config.yaml
n_layer: 8
d_model: 256
n_experts: 128
experts_per_token: 8
d_expert: 48
d_shared_expert: 64
activation: "geglu"
moe_layers: [0, 2, 4, 6]
router_score: "sigmoid"
normalize_top_k: true
routed_scale: 1.0
balance_loss: 0.00165
balance_bias: true
init_std_router: 0.0136
lr_router: 0.000743
n_head: 2
n_kv_head: 2
head_dim: 128
vocab_size: 8192
norm: "rmsnorm"
norm_place: "peri"
norm_eps: 1e-06
positions: "rope"
rope_base: 3530.0
rope_fraction: 1.0
qk_norm: false
attn_scale: 0.0884
tie_embeddings: true
parallel_block: false
extras: ["capped logits"]
init: "uniform"
init_std_qkv: 0.0145
init_std_o: 0.00363
init_std_up: 0.0145
init_std_down: 0.00363
optimizer: "soap_variant"
lr: 0.00514
lr_mult_o: 0.639
beta1: 0.95
beta2: 0.98
lr_head: 0.0131
grad_clip: 2.0
warmup_steps: 200
schedule: "wsd"
decay_fraction: 0.666
decay_shape: "linear"
final_lr_fraction: 0.0
batch_tokens: [65536, 131072, 262144]
seq_len: 1024
doc_mask: false
train_tokens: 809500000
steps: 5800
dataset: "wikipedia_en"
Below are experts of layer 2 (counted from 0) of a mixture-of-experts language model. Rows are named router (the router's row for the expert), gate (a neuron's input weights, with its number), up (a neuron's input weights, with its number) and show model dimensions 0-255. Each number is 200 + 40 x the weight over its row's rms, rounded and kept within 0 to 999.
After each expert's rows: a language model's description of what the expert responds to. This comes from a sample of Wikipedia text that the model never trained on.

# expert 35
router,202,239,194,194,152,217,128,179,198,212,223,192,193,192,188,195,185,187,145,186,239,212,202,221,200,232,174,201,212,167,202,280,198,239,239,171,117,130,195,204,99,217,190,227,176,193,189,210,237,181,206,177,289,160,163,214,128,182,177,166,252,178,205,199,190,245,191,157,264,201,205,230,247,207,193,159,247,224,130,212,208,228,186,193,274,177,263,223,213,154,254,212,194,293,218,179,177,246,241,198,235,246,242,197,181,183,249,114,197,145,264,202,220,180,191,110,154,172,178,226,220,182,124,290,167,167,155,156,223,207,242,212,73,134,211,225,228,120,202,219,223,172,271,183,176,172,158,198,288,215,202,165,173,194,239,210,174,163,271,208,258,241,147,268,141,240,158,250,206,206,246,242,191,249,210,105,173,211,197,195,222,203,149,209,230,227,152,231,162,183,159,198,194,250,164,209,166,247,175,168,189,174,264,231,195,200,278,193,236,204,139,241,234,163,235,276,226,134,239,228,230,224,169,196,225,212,207,156,206,109,225,205,287,152,206,213,136,286,184,270,240,170,126,204,182,231,148,158,177,186,106,185,178,242,148,227
gate1,289,230,212,236,171,160,143,223,186,298,189,194,142,216,149,233,162,168,114,198,209,188,221,243,196,165,172,231,215,134,304,181,219,166,231,148,243,154,271,238,164,246,194,267,195,182,226,187,224,220,221,143,205,197,200,194,168,199,165,80,215,201,180,227,140,254,188,264,195,118,230,267,199,157,161,184,227,248,148,149,167,214,210,210,309,189,242,244,165,202,200,194,171,267,183,237,154,220,188,244,174,234,180,192,220,180,208,148,213,153,229,201,174,248,164,159,191,173,225,162,146,236,218,200,192,229,146,234,287,182,231,197,260,204,132,166,263,160,220,267,203,219,173,208,265,234,169,258,184,161,202,172,186,218,249,156,151,145,295,158,154,146,153,236,186,184,154,240,187,156,184,157,202,251,255,149,224,246,186,165,253,276,213,232,206,122,142,289,222,194,200,227,256,189,158,242,223,201,208,222,185,178,166,231,189,150,224,211,230,221,206,207,186,186,272,192,321,109,182,130,218,189,240,200,177,209,217,207,199,175,214,217,181,148,200,218,177,186,240,223,208,230,171,244,232,174,239,241,177,247,245,193,170,234,166,285
up1,182,160,192,154,191,179,182,213,219,161,258,139,228,198,226,244,180,310,212,121,208,115,232,246,206,195,207,230,227,172,163,165,202,196,201,179,245,230,166,223,206,192,245,196,248,206,185,133,206,183,236,176,133,139,179,188,221,199,159,188,184,194,195,187,198,195,178,223,173,182,219,227,202,228,139,219,166,141,209,230,173,133,216,223,173,242,140,212,261,68,165,213,190,154,210,228,232,247,233,146,193,153,177,177,171,196,252,126,149,198,212,231,194,130,217,166,259,133,169,179,155,167,212,212,226,215,197,113,151,167,150,179,208,200,201,132,136,140,217,183,139,170,219,223,170,200,179,194,189,245,222,196,160,228,239,131,134,258,174,163,170,203,221,250,213,212,202,218,186,196,216,212,244,158,241,263,143,206,151,110,247,136,178,147,188,183,268,145,204,212,88,220,127,134,278,112,197,160,251,141,192,145,191,233,255,174,211,186,219,191,156,108,172,241,164,227,178,244,192,213,224,218,171,191,151,174,177,167,225,242,230,195,260,227,134,169,91,155,260,170,155,128,215,234,123,189,211,202,203,236,240,213,238,144,243,154
It responds to: Competition and event names

# expert 52
router,131,244,159,198,224,223,206,176,164,204,308,153,187,135,238,155,143,208,166,243,214,143,198,215,214,296,203,250,236,218,188,252,197,205,239,180,205,147,198,208,154,237,171,206,155,239,200,190,211,173,144,167,155,245,199,260,132,227,162,133,235,117,184,237,170,244,209,199,170,234,214,204,229,195,166,157,218,169,209,225,202,251,203,158,194,192,305,224,191,247,242,169,192,280,215,197,224,197,220,231,202,231,232,146,181,140,204,114,128,168,274,214,167,150,190,196,207,206,223,215,240,189,131,201,190,230,149,162,195,198,195,201,168,186,160,179,187,168,129,209,156,204,248,185,234,148,231,240,226,184,194,122,265,165,181,241,205,145,178,235,220,210,186,272,248,167,181,205,238,137,244,226,256,184,190,163,205,206,177,180,177,218,174,123,154,239,188,246,259,185,244,221,247,213,227,191,175,202,134,189,190,161,304,132,129,157,232,248,321,191,146,234,231,153,199,163,273,151,237,128,202,223,151,222,264,139,194,189,182,160,232,215,236,240,164,159,173,220,118,207,136,152,121,162,205,245,144,253,123,201,146,214,164,225,216,173
gate2,158,203,236,116,208,209,198,183,168,273,183,133,191,191,234,173,120,209,171,202,195,117,102,172,190,201,223,219,215,194,200,228,92,149,190,189,225,183,214,184,200,158,303,257,197,239,224,204,248,197,232,224,280,238,213,185,219,231,194,225,236,226,151,109,187,164,204,173,213,267,183,194,231,194,176,178,164,249,243,202,175,227,155,247,192,225,245,195,255,224,178,167,222,240,169,158,180,202,263,243,283,218,202,203,168,142,247,250,146,144,213,173,176,189,230,202,228,164,237,218,228,233,234,173,239,296,148,180,150,122,255,206,132,224,245,175,172,231,207,181,199,211,131,218,125,219,219,192,266,220,291,197,225,150,232,152,291,188,229,198,203,169,261,221,280,210,212,204,213,201,181,200,205,182,204,239,189,189,234,268,226,101,215,193,119,198,224,190,313,156,232,153,121,145,190,222,240,237,206,252,235,175,230,211,162,199,234,169,202,207,192,196,233,219,262,185,254,230,244,248,191,203,169,194,201,152,211,224,138,197,174,218,167,194,203,200,126,199,209,239,160,311,241,211,212,210,156,146,131,193,202,143,236,109,234,146
up2,209,267,87,170,225,240,243,227,226,204,208,154,229,191,211,201,213,158,197,173,204,180,189,144,149,275,116,143,236,169,215,174,254,188,225,249,236,171,225,231,239,260,164,111,207,276,301,164,191,200,184,177,184,165,186,243,161,157,174,265,214,218,164,193,165,259,225,230,255,96,247,174,208,221,139,258,133,168,130,153,249,192,218,162,154,181,270,122,202,208,250,141,220,217,209,239,231,156,167,250,180,162,202,176,188,206,189,154,157,157,145,265,210,292,199,260,267,213,182,186,251,121,200,192,155,219,209,251,189,190,224,150,211,183,217,186,190,233,191,186,191,268,139,185,240,215,221,187,235,237,202,242,251,198,110,176,205,222,195,169,219,246,282,180,240,176,174,214,191,175,209,193,225,135,189,89,224,158,216,202,228,193,212,207,204,261,240,133,201,131,234,240,173,206,220,235,246,211,167,207,253,256,224,253,152,200,180,228,264,189,188,242,188,173,145,118,213,181,253,192,133,165,132,210,246,243,202,183,192,236,242,207,288,238,215,237,149,174,182,176,230,241,148,151,177,183,190,139,215,254,208,234,185,186,244,189
It responds to: Sports results and tables

# expert 31
router,173,189,167,224,189,232,120,243,171,165,179,165,229,212,203,213,217,230,202,187,253,233,115,239,180,183,189,186,107,232,209,164,194,227,174,232,175,247,203,189,96,214,198,268,187,245,194,191,241,188,227,174,284,194,170,189,223,148,165,164,174,134,173,246,153,213,171,196,189,191,196,205,167,172,156,133,217,243,233,215,228,244,184,189,206,180,259,298,215,193,208,241,240,264,272,191,150,198,175,206,201,243,162,198,170,208,246,182,187,184,272,213,147,138,172,159,200,106,240,218,215,282,152,182,154,202,245,174,241,166,306,172,219,207,185,175,222,193,203,207,204,216,239,147,257,231,159,178,224,185,225,199,233,132,148,162,250,287,240,267,187,189,245,157,207,125,210,106,160,144,238,184,201,273,116,202,223,216,240,249,185,206,157,153,200,225,230,170,186,123,230,146,251,215,218,306,142,215,142,167,216,188,235,293,136,203,207,171,180,199,116,225,161,235,217,158,203,224,139,190,229,172,227,223,275,176,223,177,161,174,255,144,177,122,190,188,162,195,199,201,229,189,206,211,205,312,118,230,232,240,225,163,196,205,171,185
gate0,195,118,255,248,187,255,181,223,221,180,187,173,219,235,213,156,172,231,145,185,290,254,133,248,214,175,200,190,122,245,140,176,212,191,217,154,166,213,178,151,292,181,143,256,180,271,179,179,196,194,229,143,181,185,263,216,201,174,189,206,220,148,209,191,165,216,233,220,181,214,180,230,135,222,186,128,149,184,177,193,194,272,245,154,166,179,220,211,234,249,255,187,181,196,243,217,192,175,289,208,235,153,256,161,220,217,249,223,162,197,200,160,111,194,164,213,248,233,233,166,172,199,175,236,271,228,189,220,236,228,251,276,186,248,114,263,187,246,170,67,195,129,233,217,201,222,254,241,286,227,199,126,212,208,258,199,198,167,148,175,209,192,212,197,154,147,201,137,154,270,220,239,269,232,216,208,187,203,223,195,153,199,143,205,240,169,319,243,226,152,181,209,169,255,180,197,275,234,228,176,160,254,182,199,252,234,176,182,165,143,231,153,165,223,228,191,243,187,224,201,211,198,130,205,120,191,206,168,169,150,179,221,222,240,154,246,226,262,229,129,188,297,200,174,255,224,234,211,204,222,209,271,228,190,243,170
up0,237,180,174,163,198,165,206,219,166,138,162,203,252,177,116,207,196,183,170,124,177,133,220,181,213,248,189,197,194,223,156,174,218,210,179,204,245,226,190,174,144,140,266,269,191,178,138,250,200,232,237,220,235,171,167,242,251,259,251,176,239,263,241,170,201,215,153,229,192,244,115,210,146,226,165,256,252,279,191,195,162,177,163,296,256,213,243,154,257,178,266,234,187,156,201,242,232,189,161,163,242,351,255,258,210,220,152,171,267,122,215,152,159,183,223,166,145,206,234,268,141,172,167,130,211,227,200,198,230,194,236,194,258,205,259,190,158,219,198,202,164,220,248,155,196,196,217,206,219,182,138,278,302,173,207,198,235,154,228,197,159,222,217,219,219,243,184,243,203,185,191,298,272,122,187,152,260,182,197,230,197,187,142,212,220,226,191,209,167,193,226,211,165,211,230,226,196,251,166,272,154,293,215,166,192,218,191,180,206,208,198,222,153,148,210,219,204,201,227,230,172,246,262,138,206,217,287,244,155,166,248,203,229,148,183,202,198,259,198,228,205,234,171,231,170,291,236,171,201,177,210,149,150,164,148,155
It responds to: Prepositions and conjunctions

# expert 0
router,232,211,197,150,158,211,206,138,268,243,217,235,188,181,192,111,153,192,282,226,160,201,211,186,145,235,189,228,137,185,195,229,252,206,232,137,221,198,128,189,150,169,145,181,243,176,157,97,226,143,319,210,232,184,187,133,200,253,266,160,215,191,178,189,163,226,235,248,235,192,246,212,121,190,181,148,253,257,198,226,186,208,127,163,203,163,177,316,203,137,155,243,171,276,150,222,240,206,232,174,197,233,187,187,187,184,215,208,211,143,173,235,178,164,175,234,169,182,256,143,195,251,221,220,112,218,209,198,216,222,263,222,181,171,230,159,231,240,252,194,215,206,153,185,191,290,234,240,222,230,204,211,204,215,220,264,177,191,252,225,198,226,171,171,206,205,160,186,229,250,227,228,254,251,219,185,243,206,251,208,209,186,154,221,159,240,253,241,184,279,184,179,255,224,192,187,154,139,221,284,208,181,207,234,228,243,231,227,237,142,210,235,177,184,219,197,213,206,129,213,178,212,309,157,177,199,166,152,197,185,198,174,175,164,212,221,136,206,216,222,110,111,243,241,266,307,122,260,231,195,258,221,199,239,231,262
gate0,332,161,238,185,171,194,220,163,184,184,208,185,135,131,281,135,178,144,167,237,219,171,252,152,182,186,147,188,225,192,213,234,236,257,152,140,252,212,235,151,184,206,226,234,191,174,185,172,158,218,253,262,234,274,214,222,204,153,211,183,183,215,266,257,140,162,266,171,208,186,251,182,288,209,344,238,187,184,167,204,181,173,182,170,264,238,166,158,229,190,235,206,136,162,153,178,160,209,230,230,153,176,143,163,174,267,221,203,160,171,218,147,206,265,211,223,188,160,240,174,254,233,115,170,110,221,217,246,181,243,161,292,160,202,252,172,178,171,267,169,170,148,168,185,223,210,211,147,222,253,220,201,148,157,221,204,159,272,203,225,175,196,228,180,123,255,169,219,145,186,204,240,175,200,196,228,205,173,219,167,208,272,233,139,222,265,207,199,256,235,211,256,208,194,203,239,186,131,228,247,182,224,244,256,204,187,151,203,204,243,204,189,298,207,180,208,197,217,101,246,246,223,210,225,223,195,220,247,216,179,219,151,207,161,220,267,171,244,184,224,210,179,210,171,256,140,132,176,215,231,153,217,193,291,206,196
up0,193,187,271,161,276,190,233,169,183,185,132,203,283,222,175,234,210,163,253,179,135,161,185,295,197,170,192,131,151,216,159,215,182,233,219,148,237,130,151,105,224,174,191,169,161,222,212,248,151,243,156,206,198,104,183,217,170,159,195,176,194,220,194,164,236,218,198,185,240,188,252,168,216,163,222,195,254,211,198,194,241,178,179,185,228,236,231,167,255,188,201,232,219,201,209,243,185,239,174,242,193,304,275,285,272,246,149,203,186,217,236,219,206,204,157,211,163,160,210,252,179,136,223,194,190,172,207,251,213,241,173,164,237,146,229,273,282,137,165,275,138,173,237,192,207,233,249,237,259,263,204,148,233,153,241,139,220,229,207,171,198,194,244,239,198,192,259,220,211,226,172,238,202,168,137,150,215,236,203,176,187,116,156,214,262,180,136,171,257,236,228,151,245,211,312,168,164,211,152,200,156,233,161,174,255,178,248,194,302,134,255,257,194,238,201,202,186,167,233,216,260,157,201,219,230,170,218,206,212,119,188,209,202,172,185,171,232,286,247,176,194,224,172,200,252,154,248,174,205,167,195,170,207,159,220,94
It responds to: Military units and codes

# expert 41
router,197,189,163,204,210,253,213,222,164,189,224,190,206,46,127,172,183,213,139,204,195,212,201,199,214,246,218,204,171,206,210,221,218,234,245,156,226,184,206,272,157,243,160,205,181,230,201,219,208,193,188,159,151,167,201,215,108,217,234,127,237,179,227,235,120,261,237,231,147,130,243,226,175,174,191,222,291,182,175,259,123,216,219,127,140,220,305,178,197,238,206,169,191,213,199,149,176,202,218,211,276,189,170,199,244,180,172,113,185,208,307,278,156,217,195,178,130,175,241,257,157,242,208,213,187,185,150,172,197,202,269,188,166,173,183,169,263,248,249,233,188,234,266,238,224,190,208,191,198,210,166,123,230,211,206,242,203,216,150,225,190,184,223,207,198,224,162,227,266,183,207,251,244,243,228,255,237,200,166,183,249,220,156,172,141,216,184,245,200,191,167,244,206,188,222,168,151,253,167,206,194,211,233,141,195,219,278,205,242,217,168,260,181,205,145,176,208,172,225,147,266,294,180,195,167,121,184,234,191,183,151,145,184,211,190,175,192,323,198,245,164,168,113,178,184,227,176,206,239,214,53,228,214,238,217,214
gate3,207,166,195,188,183,217,203,267,183,254,198,160,106,131,102,187,188,171,115,210,217,211,198,267,249,233,208,221,157,146,165,193,209,212,218,186,247,199,199,196,226,226,162,151,190,221,215,232,263,243,217,271,120,235,255,181,179,236,236,132,255,214,184,167,140,240,202,193,214,123,229,246,171,133,256,243,186,209,195,170,217,199,157,217,216,197,260,151,240,202,234,184,183,222,245,138,228,214,216,213,198,240,252,179,202,190,165,193,197,141,189,189,204,217,239,177,180,135,202,200,214,228,211,149,229,249,189,149,175,115,119,193,214,243,141,176,202,156,175,170,240,158,166,227,237,146,215,261,180,204,200,144,304,241,188,228,191,184,168,244,169,184,137,208,179,172,210,276,210,245,162,247,210,112,231,255,257,168,164,236,302,256,160,198,195,186,129,195,192,191,177,205,258,154,196,180,196,236,198,215,89,203,158,241,220,194,235,171,231,136,183,299,68,250,185,239,189,192,222,191,224,250,134,199,133,183,234,181,157,152,158,222,200,152,173,139,106,243,243,190,220,169,161,222,209,175,227,162,142,142,197,184,250,191,186,227
up3,250,248,256,226,192,222,198,224,177,184,133,199,179,166,252,189,133,240,247,222,209,274,205,129,127,275,198,198,158,109,222,161,206,199,164,159,263,164,251,196,204,216,222,148,114,204,174,201,154,190,210,167,246,237,150,201,202,234,159,210,225,252,191,189,145,222,240,156,200,195,232,234,189,227,181,178,218,186,182,261,175,289,237,195,235,152,298,170,178,300,198,191,124,287,232,213,231,225,212,125,207,151,126,186,188,202,179,150,203,196,156,228,149,181,208,232,231,225,234,238,219,189,251,267,164,192,187,140,185,210,180,198,134,187,139,225,177,196,241,131,243,184,180,280,168,226,201,216,251,223,215,137,155,224,249,178,211,190,205,230,173,178,162,206,72,229,222,239,229,238,177,268,233,263,294,248,218,233,170,214,197,145,251,160,138,250,208,240,166,232,213,224,229,200,194,191,223,231,191,175,218,166,191,258,237,272,199,216,231,166,191,132,220,206,148,249,216,225,217,175,253,298,176,180,177,202,206,132,148,269,194,191,236,171,205,190,186,260,189,182,190,155,203,137,256,270,195,218,205,160,167,182,167,154,307,168
It responds to: Sports roles and seasons

# expert 8
router,177,312,197,102,277,135,181,136,179,298,148,251,192,149,194,178,177,196,242,237,232,265,178,214,128,190,201,161,241,192,193,116,230,207,155,204,231,284,142,221,139,74,143,177,275,155,133,169,224,167,237,168,290,196,203,202,198,171,220,220,242,197,201,268,184,226,187,222,227,201,173,212,163,166,180,168,211,222,171,220,283,118,175,161,198,153,195,217,307,161,120,216,223,282,186,192,203,251,181,179,237,177,160,197,161,187,237,178,208,117,188,265,186,233,212,195,135,225,181,166,186,167,192,231,154,156,212,197,200,258,182,249,192,209,224,236,223,188,179,206,204,175,136,192,173,197,255,205,221,164,219,209,262,268,177,148,203,184,241,276,191,167,241,152,216,161,161,117,180,180,240,225,228,217,183,118,179,147,235,173,269,188,161,244,185,224,214,156,207,217,158,164,200,249,200,278,160,158,200,214,218,191,181,207,212,246,267,178,125,191,161,228,208,207,161,217,182,205,198,183,233,256,278,156,213,260,140,145,169,190,206,186,226,170,162,234,160,242,204,224,138,150,177,224,262,184,202,203,210,194,188,212,241,189,208,262
gate0,184,218,267,128,309,262,239,245,215,193,164,239,171,185,192,194,202,187,185,185,204,261,165,254,191,170,202,93,220,131,188,196,234,241,153,186,229,223,137,206,196,265,171,222,258,185,212,279,257,271,201,173,251,236,173,176,239,143,180,182,231,190,161,185,168,174,241,193,317,286,287,272,219,171,160,227,93,255,206,164,197,187,230,194,226,166,207,164,176,212,159,206,179,183,182,177,212,196,188,254,190,253,177,138,194,219,212,130,223,225,229,203,161,157,177,173,278,270,262,254,230,218,193,202,133,250,167,191,223,205,201,212,203,200,247,210,166,175,193,135,214,195,214,179,205,216,321,186,240,246,195,246,166,169,196,199,209,199,167,220,155,238,196,144,152,223,152,162,152,188,270,223,284,218,135,225,236,209,199,248,164,219,188,196,181,198,231,217,200,162,197,129,147,232,206,169,162,231,264,166,179,301,208,242,190,196,257,250,149,206,261,251,248,160,129,246,214,233,209,275,214,244,183,207,198,214,286,192,159,225,165,229,227,193,183,217,233,180,203,281,198,170,216,224,146,160,131,162,213,228,244,230,227,139,199,255
up0,168,232,151,215,202,204,158,200,144,181,164,126,225,220,208,198,144,117,283,254,203,141,232,236,222,196,194,199,120,184,229,213,120,199,245,140,187,154,149,254,229,212,169,173,209,243,207,235,214,228,176,180,171,192,127,162,134,208,200,172,143,202,149,206,173,263,136,225,167,196,173,224,213,171,145,183,225,204,272,172,201,189,176,194,309,200,189,223,238,210,251,207,197,199,246,221,221,197,201,264,220,192,260,221,207,218,282,220,213,254,231,188,198,171,292,228,76,253,130,219,249,198,192,175,178,169,135,222,226,190,193,174,216,286,214,253,125,176,241,183,253,255,190,192,186,194,188,155,265,196,178,200,170,242,163,209,265,203,235,136,230,155,210,170,224,164,223,201,228,153,141,271,176,128,208,181,228,221,231,213,114,153,119,171,186,98,196,191,216,187,166,159,159,258,184,126,170,216,200,152,219,208,201,145,151,216,180,214,162,177,253,204,160,157,195,140,153,179,247,172,201,130,234,235,188,192,255,210,210,144,138,171,236,226,166,224,202,220,208,217,132,282,166,173,250,291,231,209,253,209,199,186,289,209,199,149
It responds to: Proper name heads

# expert 51
router,224,184,163,221,187,199,215,245,166,198,245,230,214,155,228,171,205,166,171,228,189,200,216,179,162,204,216,220,222,248,199,153,200,248,249,228,106,328,207,171,129,158,207,221,208,261,190,200,226,179,174,129,187,254,232,187,228,219,289,201,243,220,226,277,173,214,141,227,232,256,149,224,119,199,191,124,226,241,261,240,208,183,143,160,142,204,237,202,195,207,209,198,209,294,221,177,179,146,255,189,245,204,252,143,104,174,181,181,216,147,266,224,236,196,212,178,171,148,273,125,135,248,177,152,170,215,175,161,183,179,231,137,127,211,236,196,201,230,339,197,277,213,184,202,209,224,177,172,244,230,210,189,175,174,196,215,198,241,190,227,162,230,264,191,216,238,117,223,204,217,220,200,190,151,186,249,211,188,224,193,172,219,92,150,198,222,207,202,179,203,146,126,265,226,226,224,217,182,163,202,225,166,310,188,177,168,245,155,185,121,163,212,261,203,121,206,217,211,201,121,192,190,193,156,226,171,162,179,183,194,243,229,212,105,224,241,184,202,98,197,205,227,136,194,224,218,140,231,196,223,179,203,159,243,272,234
gate0,273,187,207,121,188,202,156,242,229,168,202,213,147,171,258,236,150,211,161,224,294,219,165,235,211,201,226,123,245,197,239,207,158,254,172,199,145,207,218,133,164,249,164,176,244,197,177,134,144,195,218,231,223,223,241,222,194,157,227,246,200,148,216,184,239,159,153,122,126,183,247,196,146,289,262,226,199,189,248,190,239,227,214,264,241,164,233,156,191,178,215,146,187,172,159,130,227,213,165,198,200,222,214,236,189,168,152,264,157,173,241,125,99,148,215,162,183,159,235,140,183,248,175,179,209,171,159,202,221,219,191,240,153,243,222,151,168,174,227,219,229,182,168,249,160,184,193,177,162,222,185,191,235,161,258,236,210,222,202,174,113,209,224,167,193,272,176,122,275,207,254,177,163,152,280,208,150,175,193,175,189,275,164,120,241,201,194,222,214,226,240,150,277,269,160,136,270,158,211,274,185,165,202,250,134,121,185,199,217,176,183,238,239,173,169,216,154,199,228,240,200,250,164,222,175,203,234,250,211,180,183,280,150,247,181,183,198,213,219,201,172,225,173,151,162,248,188,200,216,232,228,320,116,189,229,239
up0,166,251,221,247,166,141,218,179,220,203,165,184,224,198,179,206,177,217,201,184,148,208,162,155,205,201,140,255,134,198,131,202,214,177,231,139,169,162,252,141,116,132,234,243,172,264,127,251,148,267,201,212,183,253,183,271,195,193,195,185,276,206,279,232,181,191,271,237,130,265,194,161,277,138,176,188,209,288,199,145,191,149,168,187,261,238,171,226,235,236,180,220,220,252,182,261,191,136,206,153,255,209,239,272,192,252,185,233,200,191,244,132,207,162,238,240,189,194,182,205,127,158,216,247,181,199,245,202,183,162,182,188,267,195,200,199,237,251,186,257,186,197,139,260,253,204,164,160,226,201,195,267,213,222,197,225,137,230,142,230,241,168,165,167,272,215,227,232,192,152,189,216,232,248,183,247,294,187,262,273,216,212,163,220,232,232,243,166,207,158,173,146,186,244,213,191,252,226,224,196,207,173,171,273,193,239,213,188,204,240,245,254,264,209,206,269,200,228,146,279,182,169,294,183,250,156,251,200,243,196,230,193,273,243,206,148,193,224,188,277,205,219,219,206,181,228,282,241,179,216,99,184,207,152,173,171
It responds to: Coordinating conjunctions

# expert 27
router,197,205,198,209,121,228,162,170,179,225,251,249,241,200,160,201,224,218,226,171,194,226,150,223,119,220,173,171,178,229,215,171,238,148,218,169,153,145,178,207,201,242,181,262,225,174,137,155,182,177,177,139,218,181,165,190,232,147,176,217,155,186,186,214,298,223,171,161,123,282,210,239,327,240,155,218,228,179,246,213,224,163,196,206,197,236,198,197,293,122,151,226,208,193,180,184,185,202,186,245,206,193,267,281,240,221,208,125,226,268,269,190,171,155,155,122,211,111,211,224,221,185,189,255,147,151,199,211,263,225,253,162,119,194,226,224,170,225,203,189,172,176,220,182,152,202,147,194,175,268,231,272,191,168,158,182,176,243,171,202,173,243,176,143,213,165,211,103,199,214,254,220,196,216,187,167,180,192,177,193,199,281,205,203,291,215,198,233,240,167,193,176,226,282,197,212,194,186,156,233,219,216,186,217,221,129,263,248,162,252,173,203,186,138,224,218,219,126,258,258,208,166,180,177,287,151,238,184,206,112,215,185,136,242,233,145,167,270,181,129,220,245,245,214,213,190,157,250,196,251,166,164,199,255,112,232
gate1,227,184,184,204,238,175,81,157,153,246,171,152,249,181,203,258,170,274,206,103,246,290,201,157,258,131,231,251,168,235,232,204,192,256,226,173,232,133,173,194,182,134,220,213,236,210,157,248,181,197,243,163,234,151,133,226,242,272,140,232,103,128,265,228,155,146,196,229,224,201,179,216,243,212,186,226,152,287,170,216,211,125,135,211,245,157,188,193,240,191,157,235,212,189,154,219,203,203,185,251,268,223,221,254,170,233,224,205,201,218,195,227,212,213,148,158,147,294,184,183,212,190,260,172,220,260,173,122,330,184,257,228,219,217,152,221,209,185,239,181,189,169,186,195,188,202,264,201,223,275,233,243,193,223,169,189,162,185,193,179,201,178,237,171,232,160,186,153,178,191,158,168,158,197,213,182,226,194,260,189,131,224,175,240,139,184,243,213,262,174,251,238,117,204,206,189,253,242,259,211,244,180,196,176,225,196,215,150,121,250,228,175,181,140,204,194,178,196,211,135,246,171,249,250,277,212,247,248,217,126,230,224,212,187,222,198,214,231,176,206,195,212,253,201,256,174,228,240,216,274,251,251,211,142,230,177
up1,173,226,279,223,241,180,243,224,195,215,220,189,231,219,314,203,163,226,181,70,194,243,82,136,258,161,201,161,223,169,231,201,171,171,160,159,222,229,153,183,166,241,164,153,172,211,233,177,211,152,191,198,162,211,138,88,177,229,229,225,217,148,164,207,175,223,210,160,159,204,232,230,188,185,168,207,106,183,157,235,162,238,150,180,123,221,196,180,250,230,256,186,126,229,187,207,171,158,196,141,156,214,187,266,191,148,225,199,208,165,193,226,251,185,260,188,228,159,169,238,224,187,239,277,216,235,179,223,198,172,155,190,267,185,203,183,153,198,135,177,182,200,223,273,221,157,236,229,183,112,177,130,172,156,175,201,144,196,182,168,155,226,146,220,171,211,234,182,176,146,271,307,204,205,221,178,138,154,133,130,199,139,180,162,172,215,190,153,241,190,219,181,184,144,170,157,241,261,245,286,200,175,158,185,187,223,277,164,226,173,220,222,240,220,227,207,198,197,215,181,225,175,230,224,193,233,148,193,214,207,167,142,191,242,211,114,156,214,237,177,147,244,233,251,120,189,244,218,150,215,254,231,212,142,218,295
It responds to: Music and film nouns

# expert 9
router,176,212,163,126,249,170,187,190,178,199,139,206,237,209,219,163,193,209,244,177,220,236,173,234,209,143,172,243,146,246,191,169,237,142,180,137,229,224,183,203,210,147,185,166,202,209,158,216,217,167,178,146,327,219,198,208,187,210,250,175,166,205,203,190,167,217,135,151,145,197,238,192,138,181,119,214,215,211,212,247,269,238,128,164,114,208,205,215,240,168,137,249,189,168,210,123,222,194,195,194,184,222,120,176,198,194,254,252,189,161,261,244,180,141,120,156,211,162,190,152,239,121,142,117,184,158,200,208,223,167,200,265,213,207,246,201,212,181,329,209,111,126,168,239,221,201,186,142,284,154,219,225,216,169,176,153,284,198,280,236,155,168,243,153,252,164,179,127,222,190,252,227,202,182,188,206,196,241,233,173,171,148,176,224,170,242,229,151,242,218,230,119,173,213,219,245,164,210,157,242,210,157,194,181,199,168,236,204,120,203,152,230,192,200,209,116,84,220,115,237,245,215,221,193,260,138,183,163,139,179,226,133,175,174,188,188,164,159,248,189,212,184,193,185,243,255,167,209,229,230,186,199,214,205,208,204
gate1,152,166,132,229,220,166,106,183,44,267,166,184,150,227,233,235,171,190,146,175,208,137,227,152,240,196,245,254,174,226,191,248,152,195,202,152,176,185,260,177,161,147,206,194,170,193,179,217,203,169,276,166,162,159,169,234,249,229,198,171,278,241,161,176,148,185,158,283,182,283,227,251,90,170,210,202,220,247,227,215,133,223,203,219,194,178,170,270,197,225,266,213,199,165,200,161,209,213,242,215,190,260,189,163,204,241,240,187,190,211,187,179,181,154,246,135,211,186,83,192,200,206,214,152,260,167,200,251,185,189,133,220,148,197,225,210,241,178,178,213,183,239,219,209,195,140,165,196,156,228,187,203,201,180,132,195,171,146,232,254,208,173,168,185,191,221,183,164,106,161,251,194,190,210,220,206,184,182,157,116,254,183,228,164,168,224,170,112,224,181,212,188,215,123,209,235,206,187,244,182,157,199,228,259,126,223,227,204,201,172,231,224,152,148,264,210,125,222,209,220,183,175,130,179,219,252,196,156,148,179,177,186,307,152,211,247,210,155,162,256,229,268,226,200,207,265,165,271,235,215,208,231,121,236,236,156
up1,211,164,249,191,205,195,196,204,138,184,210,229,152,165,226,199,220,145,256,207,159,147,177,198,260,196,227,159,211,168,182,158,238,155,223,140,164,163,233,127,205,199,209,154,200,164,166,104,216,215,152,58,215,228,164,167,134,154,187,255,203,245,195,72,217,229,214,240,144,261,228,242,172,186,230,216,95,176,156,198,143,236,166,245,104,205,206,207,205,114,225,236,182,241,155,175,224,170,199,169,237,253,174,145,192,188,270,208,178,229,207,158,165,221,167,149,220,119,186,179,226,161,224,156,209,203,151,193,167,146,286,268,182,258,195,185,189,169,219,222,186,240,216,253,195,180,181,190,190,218,155,188,200,212,215,266,170,178,284,200,192,234,208,172,237,254,231,208,106,200,295,249,234,146,111,184,181,207,180,163,234,187,222,165,141,277,230,154,246,223,200,164,203,198,241,240,169,122,235,133,213,208,186,230,226,145,214,177,231,210,206,131,197,180,229,169,207,259,208,166,231,204,162,179,106,226,158,200,191,264,202,191,215,186,280,144,213,214,214,237,192,188,269,205,185,225,260,125,173,191,247,207,210,170,148,170
It responds to: Locative and agent prepositions